From a checkpoint of a small mixture-of-experts model trained on Wikipedia.
Experts: 256 experts in each of 8 layers, 64 GeGLU neurons an expert, 6 picks a token, a softmax router.
Below are experts of layer 4 (counted from 0) of a mixture-of-experts language model. Rows are named router (the router's row for the expert), gate (a neuron's input weights, with its number), up (a neuron's input weights, with its number), down (a neuron's output weights, with its number) and show model dimensions 0-255. Each number is 500 + 25 x the weight over its row's rms, rounded and kept within 0 to 999. Numbers have three digits each.
After each expert's rows: a language model's description of what the expert responds to; "mostly gets" lists some tokens that are sent to it at least half of the time. This comes from a sample of Wikipedia text that the model never trained on.

# expert 59
router:470516485530528498477512484511506529520538494523474475509535486492447513504487508449454526495509512505519513539529457500440469523475494530455541469474485517465491495510485478531495499508482479491465521487443468540501539495516482466479479524514515487526500504469504496447512503478507545488471498488517500476488494459515494475486499514530480485498506504515493497526516485555483486488493511481494484514484495495486440519514478473522487521470491484492517550483507462475485533465517445554473513457525510473514532500496522473504492477491513530447548467476528489482479519503475485548512532546522466472509491473514521459519528542478463517537550534535527481498527492515443452544473497508483509481495523527524502517482503489501522471467451474505538471522516509485524506507486506
gate0:475455500473505468498460465490484504509501468501474479524500492497484481512501512488499493513489483499476547489522493512491495525487506494434470445485485443481501512522526486494491515514482475414482521491494504523552527493470533505497494509444451466511513502538494487490528563522500469480537492492501525472494493490479536532498508516493511559467515484521482535503501501501522466530504502481494528477517486545538489461514435496500458501513514493481538508549529484511510507483545495473498488477523467498493484500524519547496443538500450488485519495500471548475539484485495524519459538507488457468498471488516479516477497508500474536508504492478514474485496508527490506504509492460500504497523507453502518507493517520483489476513499536452472488526571473426496486539466503
up0:518539520521499506545505510497515510486470537483465475472504517542530511479453465514473519475481531478449493488480486504486480518499481497511492549536374521509518490467520468501502468470549510508460514519480492506471485511517451470494484504542541474481471499468506534451505454472568501498488468468475513487543513524534494443481504524530515434493496503519488472490499484489496497515460487507493482528441504462466505474496512522533478510506508477490514508483488530484509491485469495523453488488493495506487514483492489498493542492495533503509465528512521450544468495518494465543541488523514517530482494517483498510527504473531486480509488508516489516497490491438515496490496516470502515475497494515512490550520491517536514492508497487528488523471484548493509539503521483
down0:507481519495479508483514494517516489484517513465496467502479521504520457528487539490501525523474498500487483509490546468475462509504454459528519493516556493474477468458501522520564498492474486502515486534508473520511554553468530466525522467453480475494470513469469468526495516488522478465499517478491482518498484533530460485443529497508519512512494505544539491516541431499500497470547490500486497512528536440535466546489476488530484523522566493500474483506535479492482477521501487498510502492491458458495490485499485534539545451492536467518527490506497476507519514476467518523465542505507520508480480505510487489486524477481478497440500501525473533512478447488522518473502522504495509502535513576481490523510520534488495468518529521506521493496478502504494523495507512
The letter e after a first syllable in names and words (Vegas, Quezon, Queens, College), and table column separators in sports stats.
mostly gets: "e", "art", "É", "é"

# expert 28
router:494507493495499488472483547506502479525500517543495539543492508542509495561506537493509499472458489492518474509442505454424517529515501503479516513527522491468468496524492505544452509499490486481527508478482518487526517475512554533464502484516520521515424496505477508485506502493523550532446500509537515554493520505502507504488500484523494496460506541513524510473516538497486465453527516502523503517516495503541462562513492502470517496467498525501509473482536518492535475475566466512475492502529486501513500539548555497445473515517521460512520488527469534558481495505510487533522552497503516481482517520515464486520507514486508500517492494506492445535454511526513492458527521484462539493495501515509487504513518501482507512513513509520491470494470510497451500519493508
gate1:489544531525506496495479491510497476500458496505482504512498507464513496478494533522521494477479491496497475537468503500487476504485475480543468554482481497485511544531489519520496493468495487486502466504504542481476508487510466504515537477452497523468509505513456459527510521486519476492490492518509486522521480489526563471500535491539495465498559472504484471551468517516565509579459480523431487533488502472504485522531514549476537509504485487516533497517464507512460489452505556474504513502506441503468522506474511533526514477482534511504492492492449464497491492496537480509556512513486534503510431528467470494512504504551488536468481534558503501499501521521506500499498477490460512519479520495483479469489513454504488517513515471491507467496489513503473457500489482
up1:516530539545488519502469484447513505518518497508473471495499489499509510465508537481533494507549476514531500533466507506480493512499501470525533516471495522516501512503500521492500482499488496501508495549516501474461501458482527532492546505453496537491458509495467527494490497499520511512498496533489475533500485499490507493513526471509514480524513519495531465506507485512527512519466462516491478528491502501511501541518551524471498500487493481547512489523488507485486491484494512485505343514534532499493501485511535520508506508476576512477527500514502497514497489517493490502583474497588484492540501533449491502477466526497517496474485506537504490491481544487516529498501474486481532539514515506479466465461491472517507515488499476499500455454453526500492484500492501
down1:472497532521485478474577508470493508483510459556498517545514488439549447526517510523448481532503454518509484499486477508490535505452465497480493520506506511485468495514519534447508514510479496509494439534534501463519512479500528511491478504544508508533482477464495482457491506501497506512501511512504555528500461510477439519520478537474482488464513482519534437478545542534476482483472495525528505473486510490538513476496525509489512497519507476491479525470489456487491492520479479481493544527489522527535501517485498456519525536485502528505468510494506481506525471506490533517488475526508525538485530505475538473543461490534466499516500508462516499460502486463517515492519520485492481501515517501548518506475512469447519486503505517507497489510529528516482544538519472
Wiki heading markers ==, ===, ==== opening or closing headings like Reception, Career, History, plus line breaks and table pipes near headings.
mostly gets: "==", "===", " ==", "====", " performance", "Career"

# expert 16
router:483488522536522510487478487541518461466456525477510497529515487506509461555537520466489533491493483498510491565480456478531513501515510504484509518549553504519542506492504506497530524522558512513512474505482474524519494508484478553499506485480435487486511524480473501514514496475493529502553495513531472553501504512443465518542475515515483540518487503480517487512448459538524496506508487476524477521520506536543502507518521522559486495472508519477502495496519449477486487475486460519487471506504485528469497477510493478530520492514498493470530543528502514514543467439525477501483494535481462497533494520463511481511526485512477537513511506506546481498483516505555497447505488457495481505506508495515503527490494478487494511528490482455488531502534465448476473493527547
gate1:480503491515515453520513482462479479492462513492512476473525489444507522489526503521527439505503467541480525516526534511518503534443485506445482512478525455496484480459517600531520510516499496469529542513495487540502468526525477521494515507501506547468458495551491518471538505492529507472495495465499501475487504486513526505494530487465481500518490448484482497499498517504468501491484507486530542492486482468504551514512466458495484549478536514475523506531505511517481556512489498490518486480534491461472485534492519534513513527501492521493491460504487533471506495498531498505491485465517481524496489528522537506489521496479523492490543456521498460508519499499520513512508483479510482450533511511587453474491520498494537486450487482492518478502499499468499465498540528
up1:498535498475510515457458499513496510552493517529449523529461523505487484525474457499491503501484510515493516497500464492490492452555498519506501541532497515464526552493470485530459510500487497500484490547523527464514475558498506429528495524521498484563504531457497511530463509527521488527491499527472507528466492542477504461488518469510476498445521534516501477529510478465544483484550503505464521506482496529470481477509507513487476466491508479507500510497492498508515450507507488498466532514445511535503529504517453469491524437485490513484475527503534512553498532517479501486508512513459516475527503464519495512537498506501489506509497546494508496521463469475485459523479538534522491503427511468462522477536498493488490512541510521545500507502492515515502503500520482
down1:537521492512550506457479542467496480488502501515522527442501514499470487447460513537490475508496465506516447491463458493457509514471455498506528525522516483488482500511486504484485520522494487515518500501532512536495476525476541494533444478522522481535511504521495489539501506575492534433517526516473543498472458535501440484507506499505491483511542487476524499507478512513474506504521446446500509507484533537531506480476492564509521491507511472493485553470469470521514447506539524451550508506504514494509511493513505478496465500465460514504538465503529538475518492480459518524465499507517511491503506515491494523534503490492493491484502502510481540498517537482478514489486501516491501480509495544508521532508490499518462488482439509474519457466497510472476533496471502
Single capital letters or short capitalized pieces opening a word, usually right after a line break in lists and headings, such as R in Rosenborg, M, H.
mostly gets: "M", "pr", "R", "J", "Ch", "H"

# expert 61
router:512522500498524525536554530518453516493489470467475494532522489471507485489485503544546466481548486481519537473499524470526522497507481495495518472522510497527509485510496530487529488503516501504447508532480528488511525467484535503455490507502528503558514552496473532526510506498548466546476520514489511521561454512547481498501475460485485484477493513494505498465469493543496479550485511502546472485503485506494426500529508527495504511517452502495515462477522470537493517466497532573538556519489492521503533494498538492518515491481541460524517488450505512498497513510503518540480545534516475489505471511488465483513510478489501535528522518519526526512472500532545471494495526474490491541501485504452485490499473503496522504533482522507550478491509475477472487485474484
gate1:500524501495521503534510470464552517516480533531550489485519534504523489484496536535513521500519477488496505498534525498511502498465508555469534484526481482470508511514509526477492518474466507494494512494533502474518493477521548535482481498504486506505520490511481484501463494502502507488496461511455471506490478520490467535513489520488508523531496509454453535515491489477488505484506459482504523524544526577508509481511540514501510523457483507518493487454493483543541499495518493477480491519503455498511504518545486534477508459490494502458483481506507451486480455482478473510523532468485465489496459502482514573475527468549470538478504529470506471523496532535471457503532526503504523485423433511474519474512514486526494475502538477490468485473503557456486483490474495
up1:471528476512512494505493479483539466522496527506570528491531498537540516521532498508499499524500495516479500509556515458514487502506482525457516505533513524478507526467484530489495478509512521497505525491552496475523491487542512516481489517486487485490503498530451482477505528527492495503506524501484513506520526522500470567527488525538506517552496477493508538505498502467510523476523474496512476522568529517550496504490498526522551521473508473507531513426466444543527472492505500490521489503522444520487499524546508511462525495490496474485501461494478441479534466495494473463517526481453515527521474506505510553463541475516492517466508482493507504507483537541483542526499545498488523495479478467481527473488516504478502513520540500433447511491498509479491514532495497
down1:484520496494509486453481506478497460493456551501533515478529493499492521503508533498480499493509486513481476526505507564516515493540503504520504490493512545463510493513486495516529475503541423483508502488495471532522553525544511540499522561459500491473501517498521509529497476491497480467495484482482472516475514511530498493505496459512495509469496495488504516538543517481502530493492467512492480500499501523518507496542526510533490531439507494523484530508505494494489504524518528513436531472489491524499512489520460516457498514497506461516504455516507477527511509520486559571466478485535455529506479552522485473479482513509501510513559506496516511545483523489453499551494555479485472504503491435519519486522522479475485500479534489495541541514513424487523470496471496
The piece oc in endocrinology, Morocco, Locations, proclaimed, plus quantifiers like both, several, various, all, some, and table commas.
mostly gets: "oc", " both", " tradition", " various", " major", " several"

# expert 26
router:491499453483526510494486533538476477488465489471493469543482507503547495462531517449522451520529519509542505480525491500525511489488494498475442502492535539528507465532515477505523559512543509490459476488473525514484486513514520504478469483495459448490529505497495489510493477514449527533490447526529489550494499480481466490465503518485473541495482509459504490485501534499521517542473489516499525543482528510494527506521500498527510558454506523503500499497466529486504507506481551507477534521500514550468516488456526535517514535506516489492535520524519477496473533474469518509515528538515495540494507533498489493474524466522554517516511502494534532494478468523501487527478502489519477453486523514448463501491443494468496518503481555520506522521529528500548499490519497
gate1:516452490515500492495486484514486509484493482548500518522482489461429528522501509484486511502523492523499458493505491494495555492495500454504489502484510460494497524501559506539499516538475479512486477488489548480516471488480514503502504501486453480563508509499535540456512517540517473518478500432536477485527509481524500525499511506495464459504478508510458474477504533473536509493526518470496478503506488475511483512516462482453499483467523481494452484541525498471470530492491516473485533488482473483498456490458484492523479492540513515502512507508453529471498525534540539536459446494518466490519490515493472472496481563478503485496489553529450464508528507514535492504478486489511521496468463507524467498495519500516543474473436505544521516504511542529523519536513514
up1:496473497497491491497511538504532495509495458528504501514485530463465517514524529529480519488528456487484480500514496486483504508513501492474496527498527470498475493529535512522458519523521490502500482474482539500519483503519539543483483478551496529546469551483504538453470497461533512447481500502510494479529486491539493530486527546497503480518466513495469450483543573474502500466547576493489475524510489462512481517506474463470476479491513477523461534500502494510511533496496526496476483507535473433519449488499476524501487496529535495513510461505494502487511517531527524480470470503505458495497497522509492499489497540498532467498498520571459457503533522554496484520520527514517505503522453507522423492519502510500545473494469515517507487502495520477485511515498531
down1:489496502526478525515495533496512473500502520500479511481532495477494514415481470454544537483532524538527478488464484535505523518503496500493518464474545481474535478463510480530473494468534498477503479472478512529470517454532522486528464494479508512506526511526432536513526484480486504475521489499531500455476511441484497511513502565487463498523498539535509510526488523542504489527493494519517515511500481524530476498529515455515510470482459472488501510491482477533498554457488457529489468500513481506439513502486526553469544533511503518475485516556510498525505499523456515502490524492533518499503486477533480507510496508490476507536488518530515507513548479506505501500462487495517438527492506497470548520491499518540473470492523549509541509501528500538483509521515494
The piece th in ordinals and inside words, such as 8th, athlete, further, and small numbers in tables, measurements and years.
mostly gets: "th", " four", " third", " six", " 6", " 5"

# expert 48
router:507487532504525491476506508518520458505535497430496476488459526485515496487530479505509491492496526523534549511518497493543478492497482500517458507535526502526465489475524526496494508495535486500473497515510595527531510501527510548489486513504463520529573499500465474488504513480514448504534540523496448500476508521529508496454455470488503533498509548492487475505553463498506474539460504522479478487502518486470517556502529506466469502473541510468484490501484473491564506470521522524496513518535498489492504489526474519529504494519501497564488506459519468517498517466489508486481494519480535534528482449477518496493516513491458496504504511462481525469477484471516494531539467498506514509465475533506464463514488531496452515494482479479532512529502510493538495486487465
gate1:500499493511508492468502514467478509517491529529453517464474470493524475531495533481508511526524522459510518507483483508480518526506490508496499479512451529519506528516498501454532512520499464498487538518502475513475526464446498485489503442483515507516479540493511488514489509441492558507447419482459504449485534482525471460515506491498505509464497498470466506460506474493487531531517526536477491529477549534484521537520495489531484481462528491497500529517500529508513512493496525496526494505528485537510503507490477518535518557499551493510455535535497457495483510499502512501482490497476517478451491483481513436493515475494480506486425492475453479473506479459507459467542469491537540507485523522505474502545477479485491522477476495494480497505521469513496499520455526
up1:494535475479532478520452513500541500492485524494454521496520485484508445530544508465488513496534481490502525457517505523472547513464521496494514473507518531512483491490487523517489487484505488501500508468476507467462518457481498532478485511515505481513503489524545494469501510487503465538488485508518494481480503520493484497510475490505490527475483491397490499496482516487465478637524520482497510524470506540510477516469528487528518506502484518504500508550522522490510504450495530495515509498492468526485494486531503528542535533501484510509510512515521465473478482451495513546444469500459468523515462501525521450501528465506516547516467478508478507509540486452490509493510468510519499483487487529521504502522523467455485517461498493527497500474518502525488465473492476
down1:508534500490469528483518508540514474519504492490521533529468536470485504471497455517539507525506485474466518479499516522457500505527485480488512520475524524462497511497486514526526494516469501512511496469471542469486505521530497492472493527528494501468495534462500533493494446501472462484525473518534468538509509447460501512523495474475467509499467514493540532512470517552525502460464492490526510422451519485466479492529541506499529485470511538471533516485516502482494478532526549485460512506559523497496510521462534507489487526493514477510496486491522535531474506536496498515493531531523467477502510539486503507514520502534529458472518524524508519483486536501518568539464521468530498456506491492468486478460445489522507528549518486506506470526480511524490466478527497
Space-preceded small numbers in tables, scores and stats, such as 0 in 0-1, goals 12, and words like two, nine.
mostly gets: " 4", " 3", " 2", " 6", " 5", " 9"

# expert 52
router:510486489507525516524492489494494520482490500491502480459466514472474521508528479502511450456491461515518508441491504529488479459514506522537527494499490481525470498511497505529518519466498510518495515530500567513471503487502491538508522512481525513500451517474492506519512532518478477470524503492463484486515508479535478507493495484471474493527507508507483510471505558414482522429505494541486534558486528493498530424517515511525508531501507486479506484514518539473481528465530466516550517551469507481491465528506469512542478446460490498467531496530522489501511510509487537497483488443543472482472458464516478502494494471544553512462478478506496477477511479515520517516506448531490470473526509482506537455506522514523508477494527491492480487481502524516490499527535500
gate0:526459534478517524525497498481499512469549495448487496483505475506459503467466470457550472489481484505481500447438511551473478481522503517492544499503470481507452501497533499565474484489492521478504510538531554496507519507470534485503496481471548529472485510486482501524499483492490472520512478541490493502513515480525516495457468484522505486499507474533471509463497505478512511500517528543547493490485507531512524467548477515538495509497541533533502482518512480502499480535497491508541512535430531538527478522496487494510503506462511519492522497529503469498551445528510535561521503464525498524480522456517509523472489450524495519502474474473482495492504518504512509504467484516486479478475494492515491469471509483525532485453521507512476506470537490474512499468529555
up0:515555465525458504449477512486496488525476507575519504510509511510533498518523527527503523525522529493498512526538508448540507493523468458520483508486524508531479492513451504452526511516528476468495508491522488479530452490512444509507513501507458482520508518497504524499503483506487522497497535491493469520493533498526483511519554520456493492495481533469539499535530497512492493507508505500514532502498495472502500538456525496477480481507496437466505516463512544513451493473534518508477536475554474472496506478535549492493522485522527454541512516460474530533468543481480477449507529508502495472484478551476481487503478530486503452502539555515474498569492466504497475508509504499503512529523529499478493513498499510491476477548489478523508518500455497528492534520500497
down0:485488532485497511477513464500501512502506481460489498476519484497510503508519486488489483482514497487499493515494530515505472525515511518534489499492485446452498518502496532526418514490469503534587528501489462485505545473455488526483482426498478506515470498504561515484536576475488457498544481472449502518538477482494528483479519460493492483495493503511480483495494480492516489490485466488495499503507513525502500464525481527505490525492508493520482489528495446495527502521504496400504507535484493528529567517493479483540471511525508514489477528490467469532483513531482455504470459494463506504512491447551528497489458470493478502498501501462543517472511493504480518502506502488518508466534534478510525524511533494512473514499550504477541488514528512481507505486470477
Commas, table pipes and opening parentheses right after a person or place name in lists and tables, such as Reid, Hampton, (1982.
mostly gets: "),", ",", " ("

# expert 1
router:474528563518474519484513475483465488512510477475504521484530520532533517495493514544535544516451488503548468515508510510480485433484522522500453498471503496453509469469486515511464432515486494509560505485527435524504492478487459564542457500455478481479473518488547495536517490500494472454556486518495542503465528514491522503519490524522476449491494505561529529526497497506480534492462497521506475461519492488514526503504474507508491487515517505507486500501505525443457523543474498490488487488500468498489530518510483513517525440492524504492470523499521457490500507522470520522506520523497491487495484507531540528508494510490500522481518499500504506484512496457530529478539510502484491506531510491517529530524501510475461557503467514540530482520522497484468510470504492
gate0:485508473509464538485506503533514502499551531469481453499515457466518527477523486481519473492498506519477513501483476515479529474453531527489513483525467526526510487515511490508494493508511498447494475511489487480498500460486499524490526485460518502506507468486496525531532486493506497507485496549471503499507493474492527466516474445473510527492519529509491503478501474485540510489512486483470489486490557525506495468525519520477521524498470469517494490490483454468536534523522493476501479518503544519486501513453464449509498480508479541454487510508479502463479464484491495522504449464510494551533481476499466525493519476530462547508518481466426503492562485461493456464524482529514483451464472491462491417489527501500490444511479507473499531512525483461509517482492470
up0:485478457514496479533487499469535542491487540492487531534493513499498469475492451496477518449469543515504529498514497476528463518547502453474513488490518561504503531432523459468550514490477477527512506455495517463523507511577508465492499500513476484483486503543485486453504507521520507490463494479508489509496506498485448549529476529509511478486549450493506465500522483485517441510511530548511511520465470489514469517507525522519476509481526505465540478507517499547474487491516466469551533508511483494512479469546530524475538566547474504510477474467473497507498558513538549510519516493504465525497515478474502481516493518488518507539512505529499475515484507509463497499504508467489489500540517490499488475502507501476501507510510518496482508480502498528512483501506539
down0:501478508501564493517497490457482527498548460516476512513489530469493509468522497508492450448491480537484494467474508531486551482479502497449517513475500470514522494492481531497521478526489471516497482500497512497466468526500518529473456446515545489492463507531475474516513491510508519530524455496494492500507514509497543537522503520483497543544537560424463459508512501527499489477513489509489521514523487491546483508495492539508484499473517493529531493479544457458514433505540554528516484468509460455480523512507499482509478496518513505528472496525480500480474485518489534482541479476508502474477525538489528472516498504510496516528518479530524515467497510491516510475489499546492452526488493468468544507493517477524487500490525523489474470507501510484457447537456508
Word pieces inside infobox field labels and common verbs, such as Release, Died, Children, (1 pen), include, feature, change.
mostly gets: "pen", " Ab", " include", " feature", " final", " open"

# expert 4
router:486521460518507480497504487520543495486544466498498508539499448485467509535523508490479465510502502516500499512518537518494477511518515519476459474434536513483488501494516507526466459484482551504510522480489476479511483517482486468509494504513440470505552464479496500491534511471481554547464495501508446466487483485504487512535511552481506478512494502513509543507487508529477469426502508515486476526520517501482441558545495502503463508508539530504518515475508509513506471469506461487488484473535513469508525503480540519457463490513476550502559491511485503507496524471491502446452506505503497474502499473502525474481452506502493502524515518535503501464503528494458512524474529523510531500515472504496488514502533522502548507470445454506480472484462523504492502505475552
gate1:485467528463471509549511505521468493472526497489504473509470498535513506508513483529533503444464508504502474518455472531508500514500502492476480497507493471521533495532522508523491497523495481504500498514529514519502515495507511478554528529537511517479487492490502508494503479514515492483505460551465513561507496499455539516507504485458486480479584466504517495499511512480504514503473458442520494554485510464500525479532495486536532473497513495486517442494501469534543507510536514500485485485487487449473497488537500509525552491511498501457471512515509468502526497497532491528530482514490464462518551458482522499564514466535505497504505474459472451545545454493518485483466520515453489541506498502497506515513517520517496530549466511468483491498477496491530572494502519
up1:512537496501514506498514484507525516465522489451525516482495499485482478490487492490516481481516497504497476490474531513525482494493526470677462469493521513476499495509495517493494504448464521502509471453486543489501490512515469487541479484470513453470497495480486492521452505474482521503469498486510493486495476492489517656501485497517476515504486508495484511497477517516478491513480505512475459512481486498502484508487525513509459488526505504501500470469508524488508487512479505526491497488505513518486511505514504534494489485494514531534499539525490487526545501480495484521475491518505517496501497520507506477469471510484495475511483484485492520490481509480502483492466442524491481534510457486477473516518500509509518534499528488566502474482471495524466546502504511
down1:498490521497523472493469472505509535517510497518487456517478508495530501491533538490493469475464525485494562483534522497500502522492489473520484503527446472486499486450446504500494566460494504475519461521528520539522491480497472497477442474501482533550498478467470552513491560485525546453465462492483539481473480500534465554492524513532520501434500511532500459492486504522517524513457502539489512499527486477508495469468505506487452481466521478485504484504472496519495494486474514470528509481530495550524490505469511538451467484492523522492492468419511501530518497530503497490512473473545548499497481504506549484503517530540486539525512512484504493489491487501543496490478502499505484546493522517517503482506498489516465513506502492500523522506518533490520491459510497
The preposition for (up for election, the draw for), plus opening word pieces like se, fe, com, pro, and final e in names (Eusebio, Rescue, sale).
mostly gets: " se", " for", "com", " For", "e", " pro"

# expert 46
router:458502518483554464508496481496515464495501513480509481495516509461534508449511533485519470502526553487526515487493515494501460513482522496544490540507487512539479469495501542491502561509512541527502501508445555426481506488508472505487503519489510466467513443491549509534499503513483517513485472519515532519491464563534523478487476516482514531526528536500520519527460500504513515534521496482506476496501533495477514544484495492446504495492533480451465534503536533487497503525480488482498504513501507501461481472532486522521540522489484474498489533512519459523490507489485461512514506510489545509488469506508544539491494524523499543455505496508473484512431438478481460552475496507491522487468492509536529521470481489512487511489530492505533534538513483473493530478504510
gate1:480538480473502502496517488483516468503491477524504508500510500478491532557496531478474489500508487451501511428482478468544525500476486547471520516510494472508505485495471474473496514539463481478523488508488519486519470470536452512456506488505504450512513541511517490495461491540494445513535487475483507503482480501485457491516529509491478518514469531471501503512529490518513515464482471480485575556508512480500531519580491510500458509467493492491495601467490510493518537515528476470487476497483464481498482514541493524496466493532534493487531496469495478513482480443520520536532489511513511520484505532491501487526521502517487454512463501521547474486501475524517524499458515546489466502512478491519516512503469506546517511506485542482493466470483523480467479505513495
up1:464481497483487520490535489503507434473523477517519502500488511495498521540476502500502475488501489462514527473510492468557494495510511507452478546504504493523483537489478470477474532505476479499535490527483498538510448471538458524475487496513508474507504546535503502484457495532504498445490519482503492482495486486490454494525546536500487516518501542498514517487530470499518499473501465486501514535505519483494515503527528511514437535490342484521482540482490466484512518488509499493487467465492460480475486524503496513471501472502524510498520512483477471500497526452508515467504507512546508497490528502470493503541508505502502436525465501530534475498505503511541507512463534530496458499483478506489515503494446505541510512508514529487478502504471513485485507531513517
down1:477478519475509494463504496490496482500492517487462485498488470528520542473470476481522481507524544475495512492532486489546469533540509493499519495479487490504515470498481493516533516537506541482445530502450479516483528531498495558540528537453550498468508512536539490503517448519504521512535475510509459513537525513498498527499515473518505527485500518438539501448492471470512468473477534499470500503471515502484467470543537489500504518552473533475496493489532484471432502523537518515487533554483484503490520526484526505510460495504527503476522529526513511482473501501509518509457469498504487507564508485552516521475501492462494490513516502478478499521503471497546519496492449462486522514473526522513537536495451501455511503486474525504532524505489487477476534502542506
Capitalized adjectives opening proper names, such as United (States), New (York), South, British, Royal (Navy, Society), Indian.
mostly gets: " United", " New", " South", " North", " British", " Best"

# expert 47
router:498487509487528511512479472490516504544476478524491464539512533472508469496517468494466540508504494529471496473516519492491450520483476488475514506528543500505492434526532466500516531496489518492521484512492445513512484486484505552506491513507530467452467550544478492533503506490524475498444500481546499487485488549493507476549485535457469519502508475494478503495472540528480542528514550470499466508542541453514516494482542533537508499498476507515497457506491508458482520488470491454455476468517505448481503471475484557480476521519521515528529471493521510503497485490520532502525493507499463481538525503495515497500507497499517493499507497453492491487515530507515527439525499438531496514518475486491471525499484492516545502549459490489480519512531488440515473498490490
gate2:473499503510487533462493559521504490521492473492507570515516502500471527526486522491512553536497479507519478558527470513466517505537487505516419564532488462497483542478486502516520454495514488506481493536508491473493492513505490502481466488497489508469508507550476481458526494508519497501497513506513517517490479509483509506518484527477487496508518509508552533487478449492473450508488497469490522531461498466521517516546514520527468497462470482500466522468527487526497483461504489474543472497496487465487468482541498476488498520521521462477497492491490499528495493472562479467459570492484490480511465505527493487515515512501502488498512497501474482550503510513522487468478555561555442516495533531512504469501524464487510482466521503493447509486489475536509481490507489
up2:542501506496477509517465484499493512463514529489499479500481478538482505493549530522526473470450571503473501475498528486506503498499508529484560473497483532502540515526484543512445532512517510495516515496499523501501488510476490478548523514481488502526508508466500517508504519513473486503483523477502497475525511451494500505491476486539512516490492502487514506509557520490533508492469463545547507490556473513484453464526482455495490518544533494521526467537492500492518449521514504491484514507489479504453512494493480478478505463467481481501527521470508471478480512525489483533490479495501536509453494491450462523484486489496490504518505469516524482452499483477473482515484496467415553472498480488520520520523486540541462493483509496513579482519519526491531538520552545
down2:523531504494531506517514466473503516485527503471510500534507424521543500463441518474524492480501531479508512522512494475506473469507551520504528529476489564500496485475504564470490479454487477513504483473545492523498463507510533500509499506508505514550514484457473514546514466486481535520487469492513472499503500509483514507513543548521478508505513512433500495544504503466530514514582496502504506509465507472496522496501517450500479502506492520493554502513495513484484564474448504513500453482519510503478502492488539502484486466492506519523515513462498552500528496501539521476505508504481491476531464488490482501502510488476504456509489421517530515476497512499518466503476504507489511463475503493475487465494513566488498464476534518465480528514501505475516472523497553
Word-middle syllables like id, ay, ak and ring after an opening syllable: evidence, semi-arid, Barring, struck; also 77 in birth years.
mostly gets: "ay", "ak", "id", "arch", "ring", "burn"

# expert 10
router:479510508513503538497473489527511519521482509482464491464521512505478498481461514455501528501497478478508493534503503521513485497456508530502537517519472489500530429506503529474465459514508508488495527478464506499475497522484499519511495506488537533511432500547474475510504464508464467435528475552498546521491514471483460477516541507521495514474454470519517520501526494510478535522468527510506486465504511519481514477524509500523497501548511461545521468466491509459463467549469518520466497511504502514512512467480479502518513501534532525498492482498539467462509484488477482517494459550468493526516516549499506506496552474540523497480507505503486500491533467496522511507468495476480449476469535512487536489525463472527492464544510514512559529501534518521499475494560479
gate0:509485486509448515496492477526490469451494531505530512515485524482500498477495490526483543512519501516517530494455510538454520568508510456525492496508522472494468492507517478474487496488535506487462504522528495490479498504453511488449470407502447520474519483491515504527496528496493471517533497502522482467504544502495553458510475460493532521500530452480464499499459497498462495500504501508468511514487501507502483490489518525506507514516501540495553545491495483469533483523536487505487496466532511531504530473472504504481466479447492520494480513412540530503526464550481547481529472502514536443535506485510522497534488483496481473480480451501512511528521513461534520425507500476521503507485486491516497517505472486502483535514480504498492506498485474483508485513479504
up0:521507490501468495481492493507549512545508527513505496497512465501506508489483521484525481542470549492463506493537540518482511478509530532543557496493484531504526523521518486509501484529537503518527562491519489513524465559474450507526560494458528474489524532480502489504469523499510497535466519479530469506504498489484531530491494507518466511460531476499502524490527512484486503519510476539498482489527494499543458462499479502489522518493546472511500470484476462500500472486500499482524537500463482467466531505512471443492487498524534490466556507523461485484505529523474490536487496468491520518523499477479494459479497470452521505519473487478465511528493503501501500490459498485501521489504498482475498470488554560491438482511478464477474510523506527508571564505532504
down0:502537525475473497519492486487459476554491516488515550506506498445477491475518558517553486503528516525470480485470473544498476489458501476502510489566504502522500447531504516487482483502505427498489547500481486488528492455475474501509492530439520504480514488441504534508518477533513481455538499512469477466493459476505500541462471505508530513490508517502460528529520504476516512520533472529519497537471515527504519536516478529496453519489493519530502507468475531470501513465472528491503489497487505522505500554538503468486511470492506503506517510520509522489470507465488485467517473517485474486501542494472542525497497495508475513505471488543491526521463485452502514505490537513517475547481486510537498479486473472541570464511484504512516489468505505514520497495546475
Mid-word d and similar consonant pieces in names and ordinary words, often foreign names, such as Meridiane, Mohd, included, Buildings.
mostly gets: "d", " came", "•", " term"